Below are experts of layer 7 (counted from 0) of a mixture-of-experts language model. Rows are named router (the router's row for the expert), gate (a neuron's input weights, with its number), up (a neuron's input weights, with its number), down (a neuron's output weights, with its number) and show model dimensions 0-191. Each number is 128 + 32 x the weight over its row's rms, rounded and kept within 0 to 255. Numbers have three digits each.
After each expert's rows: "mostly gets" lists some tokens that are sent to it at least half of the time; "comes after" lists some tokens at least twice as common just before its tokens as in all text. This comes from a sample of Wikipedia text that the model never trained on. Tokens count by the router's weight.

# expert 3
router:125158143110140073099098174130131147149047123161098128091111121077167117098138175151084103111103165136102187206170149145073129143081121131176115100155099198122157138110083080127049121134123108117123147075109135149057129091101143164149132094112096083131151174098098148178085096139101088100154120078116155153158117193106148105125109122080119179106134093038142173172116165100083103144117132058131156116112191160098119100171144097113170099097130151129127098118094131118120212086128122078118150144155166132152115127125109153129118167100118084128178172073164141148137069146124114133
gate0:123114163163124121121088137128109118148092098188122151122164085117114126181089111142169155098167091095099108226161113096128097140115086156146134128097106158137176085146104130131153177163151081142120171128114124084134148099042129170129111123161103082126105146100149102068058111131141097146131050141128179157134103165145130115231158076158135201098121098093163132087134120107101153144121122109140149161144122152115152155123089100095171125177160125097102092148126102131160094079158129160145166152129123110191126123098067178155115128095112137126136157097045176087150074153076058105
up0:133153097178077096187082145099092102140075094187144161103156146107115121212130134111101116083101170093090112159157116107085126126106134155111127140123126184139190114155083107125160186150142100107132166152095142159148119070086114181101179152138073080116098131061096097061067142157133133142130072141093187147104115202109159111190190048131112156148097084165139102087135205128073104137148115104119112136123131146146174172159146131114137097173127099102135102089078131093117127128183095162110152150151138124173121147084117158125121134108080140129153164067122138108119097119098152141
down0:099152120139132097191074133118164084110083065120112132089162090101136124099115132132089124169164112129100137145093116086137126071091091203100165039130144098112110146054118117138083183096140072121121072172103109090139142166167137143073107153100102123113093184145114113138137098148121101118103190041123174131104150151092142120128120070142126172126129148140165074134110091127097135089153141138119199170034161166113147137148163108098124130096134165120130096087131100168156165096127161127151066119138087133146137167121089149123107167158188207162175149098155119152178124121135118112
mostly gets: "his ", "their ", "her ", "His ", "whose ", "Her "
comes after: "'", "as ", "of ", "and ", "was ", "a "

# expert 6
router:150141115123126079188194079111090162046143121085105116142121182106122153136162057126139122132168121116142097105135145143102122154099154032142139077126112123154125137109176145187163099080072137187114083173114134137063113108128148072170167107102213130173140100089157133092152110148091138109153095099134082147108117084124149096116101139154117109170077178146142145122143204155137140145082143144151142144120170169173130105111118062140147147186155150128078113163101118161160103196169164205144123155099146114200094113113091110097156130160113161111085107144099133125138115130094141148
gate0:148148134075102109146155119149115179141077151185161117150148143154120100076144110149150220123089062162180096119125126155096108191146083112172107092140135100144110104082147114162111157157116139119111083155131169153127107113135133180097107086165104161117097085084169131156088147125152132133131152126123078099119149117067192135121157137080142129135148127139144122132074102154080117146103107087099104049162133151105058164145112091151114133097222128083121120159112120137114139103161157080151124186143063111132148081058101172112171134152180122139084127121134104137109193200205133163
up0:131150150108164141080108149159068105161143141082127166081122083048133144120124107113127102150096173085124138102161168107127181108150103088115156121127082101120144094164123126153083093177157092118138091129142141132109113142152131125077120149164107136090157078119134139113103134153140111108137140118128161088167143111132079160117154128080095136104204142142143093151097220158121128035115135135167148147073117140202155142107133208120128157115068087138098152130144141141207097075141087120195048028152053120120132159140121151112165133075096134117140132125055141146101107121142120129
down0:114210184186126139071131187149062107124110135119185155165124134125116156123132125135094122139071138096204146069175137112120142087154149105161131117128174077121132121188107134163124148117129114118134146104140174114139132161159116129093194160159147170131133102134095136189094132152053104131091166110133151151097159077087099138140076117075084131163119154164124107118090158171125164181138140087104122059089151146112138068062112144126149103182152117174075146151187146144059150118155102109162125106121161123143127132131096176088148138088138132095136143077083109155135108042166186142
mostly gets: "Championships ", "Player ", "Award ", "Win ", "Cup ", "Awards "
comes after: "\n", "|", ")", "6", "1", "0"

# expert 8
router:055064153101173140128159148155153080204164131134130128143112124160189122122130196082090099131112147107170158169135125162104176113140102040078129122164130151095107132146148111090136078148126115114130121124169155152136091083121135125197089184095146087102083126169068108128176117097158119136086123105187127126123107166113149162092137076123184177122078145173138132124164119165175109126115208101069090169116168056087162101162165132124156180086086123154152168134134143147105139120119081148125106061157112108136112135122165122134120072087103110134136121155102107195162136177139140107
gate0:088110137138110110186144130134082071144121135179124129103194155107158178083132185112154140148136064142148182149130138205115066219123096094171126141137067083150099096133162139118142151144127127118123127096070157106132119125117115128146108096099081145143114126140137128140090172086138123111127087121122077154172107160081110128243125074194182177133117137188172062156158143169110165134119123095103181126175130090117153091142129102117149137117117143154114159144117148080079134052085099107129125083133190137111138100189151142100080120098135088101149129107134149162118097108157089155
up0:163099060077117181150073073120163150135130112154209130190116112127120123133108159209142133087125115095124136107093145104177140108114068162154121141134156175141137162149177117132105129118132133126138116196154081155097170115171151098095151093186131159178120138095166117112091076139139131139133170108131149133086141023167090098126196175111139065155155156135064132159097154105138090112133133148122132098099094134134129106133117145152094139159141164123157085081156184087191105130104205117116058149151100094085180132112117123173123103107141110109144154184113094105110197144101121111
down0:108100161117132172113138155106145117089098100113130167167071133147078125119158188186100146062104173095137165144124157123155122162136128164154139116113115114094173150127214112092159102151152144097124145181147088118088111081183116131140087090112120207138087128051146107137119147113137129160163137144189075125126099129248121113143133127125116094157131116145154166087147107082158094111097125124060126077109089145155096159165189115175136122166111083109066166083093116111098119198080131157101145139113169103113132089138138139128097122191079123131168156144166084114163092136088153085
mostly gets: "). ", "\". ", ".\" ", ".\"", "== ", "        "
comes after: ".", "==", "|", " ", "===", "\n\n"

# expert 10
router:097095151234157148166110167142116111126159066146083131137156121146123132132111111093194062123100218112180144111135115138116133062091102116017153143162154110179117157129148181170174125093114140107134105151178099082109131097169144130109128139093125093073125069070130108144175108120164161095145110131127085152106144166075146115105131105108126134047161150161172168141116145147116113139127111088103143170109161109133160158130130166140059130072123092122137170105122150190141089091159133054160112152171144118157182137127088130120115148175096079157105136095116157161122122153124126164
gate0:095064138147171111111124095122123126169108175077059121144139193101117078108107146187099171046127154123137119089095111095106112114081092161109134150051127132155033166198171133153136134157160144114107100153100199129100098138148146096159143126144133148129184124123120059111163165161132126109103075110082183105127120109140115127112126152188136113166135119148162123179119155155099141134111096174140098097166132145103151148105154115129097099136120109167055124139122156112118157052117135130095151147059160142111102077120168098107161117136136179085144094062106148072080121112063167163
up0:151114149135132139155108080147077131144103133128128152124109117138160105138101100153099150105089164136149095137180138169093104141167143057088127082159110093195151123095086102126160122116163163127116154176114089101170122156109130083121133151157147167207164122154119136186127130113101169070091080160132140113137104093093162100133156140133135119176048135198121130127105091196103123153172103192079186098089168153127105155117176129164113118168141111123096138094161113096117081109113134090153105223094096143140065132096138087060158093188103108146138102164194142073170168168136144157
down0:061138097106113124141126072151080120047086107153129120180062161121144138149121150160184188154204130113132099093130133116086163125179093136178111193148093137100174135198159098070150148189136154120149113111103120117190116146090082149162126174138135114113198148119132105155121154137139183079125079085137107171121174094185179116113090157119163110171105142064126100130086101131161167074129079127131151152153103088135084112125091178132090133110110131113112112175178136088127151139166071120167123128134130161102099131138113159120124150165114148104185129184175137157171177154113162155
mostly gets: "\\", "00 ", "29 ", "30 ", "13 ", "26 "
comes after: "| ", ".", "–", ":", ": ", ","

# expert 5
router:161144095099158140097145131154108119151130167134145149092125146084153071146129123193123126122079148217107141080114139136136166158186151183080100128112176093091092073130122115114153179143136129127074072094136133097132146112173100082083082156153136195115187139098129168108125138122106152143183112127104127104140118093084115145115117127154133108205189167116109127153100153093081190125192130171072101144145125071206159103115107107092210149128113097096126155135157107047160153134115157153109123153158112205145079103108067121173087117134167079148141126151112109135139129093139150108
gate0:093175158141099112163160180116099101175139116146136138075150157158145123103088107147096178110098153162141108105076147129132134164148106111171172115064129187165133167154142114108206067102117147153124143175065181113099177090134119104157067152076203160077116150100108125171114196152138128053114099106109060170120088130150115104134140075139097146175162121149097124149068165135128104145180113156127143161134138153159116149132152144133113112090149121151166166125109148155199121174090147137129160207116148125116154092145126167141149225145096123120152121169162136174105167171095118144
up0:129141130116121094143110139138153164092134107166178142140105112144056134117127202059129109144123165096137116124142110111124172137168112126139084113123145137089103128196116118102156081136135127102127127096099154150099136085069133120099110125093140156130177170123101061186152087139143127064172181142119101153142106100147117147150113134131192102147192139134112071173126201139102121089119097091139121155114129152126196168174142178123167163102103108179149190168125154170159122099108050146137111135065158114152166117181069168155092125165106167084171151111085142124157152212151092048
down0:089136131192145095155099064099136161176090163140129122133146136134142165132141206168139179139138112125139185156088100141176110075144073162107143154088159151168149128108100137135142127125153155174096132085102130133169112094133096094089067146146116072130091105172178119102117070091109149106122147114093096068107166146153149122111075160089080136097095120192108097128148124126154124124076124086033125157092134148132124159142110099078182102080142128103132177122121081103172100127133142100174072091155175134084139162160177128084059072154162194152120156176096114120105091172139124127
mostly gets: "also", "Website", "−", "Votes ", "Total", "JPL "
comes after: "| ", ".", "(", "- ", ",", "% "

# expert 2
router:116119064199122124115105157140136122164108115075156109167127123123149136102117161171148125123152096104168123212111129184125150097079147124115144174101136059132144137119123131121144085170103126156125144089140121073142049146120110147129100130158173125107058128155171101110159147060130076148114146136208145173103149183110125162077135127108161118155123095181111145138178134133182111160117149117193135152114060046115132137070110111141073114142099192141147157166068168154131189131145057084072133134144106147127194095144091120122148100118095099091138100133098184091146131119143109177
gate0:200194159167133126096116148123178098141085135137157162149175110129087088145113193112103046129125089153123139133145127115119153142119147109167128184130136132174112071135147093135170078111097133114101174119138168082093081177147113178149090116113128165150070123193149112111178141117101125082156105171115112117106157101122110117110072138180133059107190149124115064134165167126185127147156141158175129111152133143107043136117110110071139108097108136078138119111113117151125136126131076180155116187163128095121071114171109115156212106090153118135119095134149111122095182113091054183
up0:127115135116187156148117160138157137135116145124159105099166115179093101137160188153141120150133089145137143157123088105132116096119161104208105157106152122145152122135140078145190126131085164157097136107227142091107101154137142117137058114181185196139121166189134131120132132113116096115149148148124174107130152115108108152119099115181174086125213165133104086159153135105151155108089124142150083100130104132112020118128162173055131156069088169085132133125111118163121175133100128120145098134160179095134122098179071103155221114109194106115143139141146116076089115104139079175
down0:128159085133106207127125131087091130135134163102165171120132159093062110098091131115112148118123125089101099160127092150131124069119134172117080138146126166121126121067048066101168066147099151167061167099102170103147122136126156107111117092134057160138123164085133129129100104113112141134146133124065160139162068092149115136158082139130098133092112105204122144220043093083177147073146189188131058185166140097121105153122142125113147151103122100106116127141109110123099196164135118144161171130165134063154124145096140077118088114126118145139137118125084133144092152095087105157
mostly gets: "& ", "tick", "and ", "( ", "London", "- "
comes after: "\n", "ing", "es", "Kingdom", "s", "a"